{"hidden_size": 256, "n_experts": 80, "d_shared_expert": 0, "routed_scale": 1.41, "init_std_router": 0.024, "vocab_size": 32000, "tie_word_embeddings": true}
Below are experts of layer 2 (counted from 0) of a mixture-of-experts language model. Rows are named router (the router's row for the expert), down (a neuron's output weights, with its number) and show model dimensions 0-127. Each number is 500 + 25 x the weight over its row's rms, rounded and kept within 0 to 999. Numbers have three digits each.
After each expert's rows: "raises" lists some tokens whose logits its average output raises strongly, later layers aside. This comes from a sample of Wikipedia text that the model never trained on.

# expert 11
router:542496534500533477442474536459517488465533488496509499484496504517500484525516487522506522508520534526528453488531518497492512517523493485472509499493492497545470513488493506478514541540509530472497501497503502487501556500510540538518515487509524501546547494471495472476496556459449469542497485522519477463499480542495464524495487467484472470519464523490529529541487518516499491531496
down0:495522474491529507518519475487483520527532511506494478534496496497497513499491484495485562464499538508554480488453521487507499517484476537505465541542494507521459510488447513459457475492495516500518435463536461513470480497524485497474495534499495523495549468529503491501484498480523472491515575517504552483516551550476523450536491485514541531521513493483524513520482492489511494480518
raises: "==", "===", "i", "=", "-", ","

# expert 56
router:493458551525511492503482513516474560489517499515490508517522499528478475444464518466537474502496483511519484533514503494509481482544503459501527493497535477546460542517473497513487528540517581465503497482478499483533532524487510472500493505472496446496522490499499507481513526497483486507492501498450442495481482543488484490466498501457505492502456509532549504542460514540477464511539
down0:497527471450530500472492491529497524511465513493480551470523500463494562484488530468504473510503480539523460480481475513519480467516484532504506478506564471482506495473530495505462514479504496553528499515485542498494523510483539456464536500528489470525549549521525466488532495504472504501529500498514508514511476485519476498552509492499489498531468479524504499542461567540486454487486
raises: "---|---|---|---|", "\n", " Career"

# expert 76
router:519447517477518485451480509485503503461535493504495503513520527531512481510531502563494528527499499547509444528504522501498530535518491483497519488500532472524529517472507509491470510482494524480469467505468464499540546523507556504501463496497471495514497480468500467495503528492463525495449507545525476469476480515443489514491532479486469493530464452529514485503446496495471494521518
down0:489492428489455457481501480517495472486529489504524532482496500509513508500511477510551484453495518471481541491486504441507525496489538501512515519531567533516520453510499438514510526532480507487481495507480464558507508505520485513461492500521515485506475500530492521482511510470537495535424507460492505501494496464495501507529520521524546513493491487527521528521494470490510521548497
raises: " income", " palace", "election", "nce", " districts", " provinces"

# expert 8
router:516444501484481488488492498487514507480518465508547524488477484461509508482505505536501487497506526496542464527484546500495488502529506426508486539487514490507477502463498454490468567500474511489464489511494462511547553567521540516520503477478509523544488475492519530493484533489476470473472534532504484497496521509462450540461503505505479488533503494509525475480465535502473509524524
down0:513492490502513517469496531515502488465526493452504484492442536491501492544505489506503508507502538505473452515522506497478424513501533513481476484522500507471479496456477504543514459512530521470517496467498528440499457514504536529430533515506537489498483496505511515502535535435511502540488545475525535527493508510484503523496469505518526441473496503503495482505498505527518534544472
raises: "both", "the", "which", "ex", "of", "or"

# expert 59
router:504467478481519487512495493493504558463540466491531487541507507516484533524487492538521500493525533525490501486520512499511510499563499503528465510471510545486505493511483486480484543488508521498523484524494516450561520519477490504524493484516512479507556486487515529521531509511495486509490500491502487473456459498460499508506528519522496543494521513493514487506499541501466533503530
down0:500512479527481525523475484528525476483460525531471495496482455516480463539524522470488489499497533508504502524478463539500521492520495510509542519524480530534498534485480516493464513488495509496454517518468528535470477521493526506511508495494468512504521513493549489472524526544492511480542454521474508520553488470521531525485503478472549537504532493486443459507510453510498448542530
raises: "aught", "ight", "PR", "TC", "GM", "OL"

# expert 48
router:528498504476497487472502524496529539430556504531491513526497519479516532496529548555467540529509513553503483562440492434474503556516521535524513521503504476525495534519478504473469548507511492490513498510461512505532520515522521513511458482477538490484546497486502488499513480431481526530494498509530484500491466484444498502513477500485493516523476479480482456538474468460476534505517
down0:500488481535510516491491518526483474512479534548533514485468526495518455506475497515552495436450485487489505477467497534503504451500483535544525537490505526507504488534500484509461487534514518534486507549521470503504471460497485473456506471507511546543477483505464537507511484513463478537494529523472483494499499507531502539511516495526481503510478489459485501510543481471462561522506
raises: " of", " on", " noted", " and", " included", " for"

# expert 30
router:518449517476518485452485510487505501461537493501495504509522527527509479512530503562499522525498498548509445523502521500500532536517490484497520487501530476523529519475506508491469509480494521482469469506466464495537547521509558504501463497498470494511497482470503466497503524491459531495448509544525476469473478513445487512491533482484467497527466453531516484503446497497472492521518
down0:455505521497526497495507508441508464476483497517522455522543516490528497510482466505577517469509522474468547467469523514494523491545477509521528484530520487521480484480479442517480467475545470548519511527475484492506463511492464509490543519513512481513499488461540511505480547532512492494517517470502534508497527501500561481463517455527546472454518497495500504503504501495501548528520
raises: "pre", " categories", " exception", "ling", " others", "some"

# expert 4
router:501527466498501469506466538496526491461500475517489525496481505488509495524499537500506533510497474517504469543454441478497457506558515489518476489494510528524473512460471503475483499515523516479496460511460496515533505549491511473500497459471529536470527521488520528531498501483478536488521505557508460508508525548461487530473529521523533519514518526547510467516518501451486497498541
down0:499532515479473496490485518489463484517495474522452533496483547473504516468504547531471444503550484489534492510536512493466497483521443516516496496489487472516481448482469485506509523506534497478476494440507547481510441507510484493511482518464497470478484497536460523547461523511512525500526526471460473480518500504489527463503538506533478489492549538496489499499558495503490509511519
raises: "que", "vent", "chen", "vin"

# expert 62
router:538509485487536472510492494505550491437508519506549539481477514465482549528495494510481485528522468517520511504486480481475491534524521472475448552454509508557508516521487494529484455557450508484501507491480508446517492554528516480489534517482500502509494518529504505522530518467513474507509490484498499497470496501463493495523535463446496539479492517507503458503485509523475490535494
down0:516489519496469508460505509513528493492493523481495501495507480460489503504473500496562496460509502481476489490522493464517557488522485516514497510470482518539494533476498472476510507491482496497525520483495480526514551464477523488499512519512563482501462489503504467505489483490534489505458453519462488471493501486527529488532532501487527514511475478525490484442547500481463480529520
raises: " the", " a", " their", " its", " an", " one"

# expert 74
router:519448513480520487452483510485500499465534494500495502515520521534510481510530504563498530523500502546510442524503521502499531536518493485496518486503530475525530516475506508490470510481492523481470469504467463498537545521504558505504466497497472493517500482471502466499504529491463526494448509547524475467475478516444489515490532479484466495524463453528516485505447497499472492521519
down0:497528499506500528517484483514491470463493522497496541496533498488510487518500481539434524513520493497486481545490508472497488521508485511504502468539496494519494458507483491520540493543490509526476462529472533433553472490429545533477482497497539470456521481538472479527460482502521524487472489501503488514518471503513519486434512465480492475498509532544512457497484475478492511472479
raises: " presence", "gio", "Youth", "dian", "RO"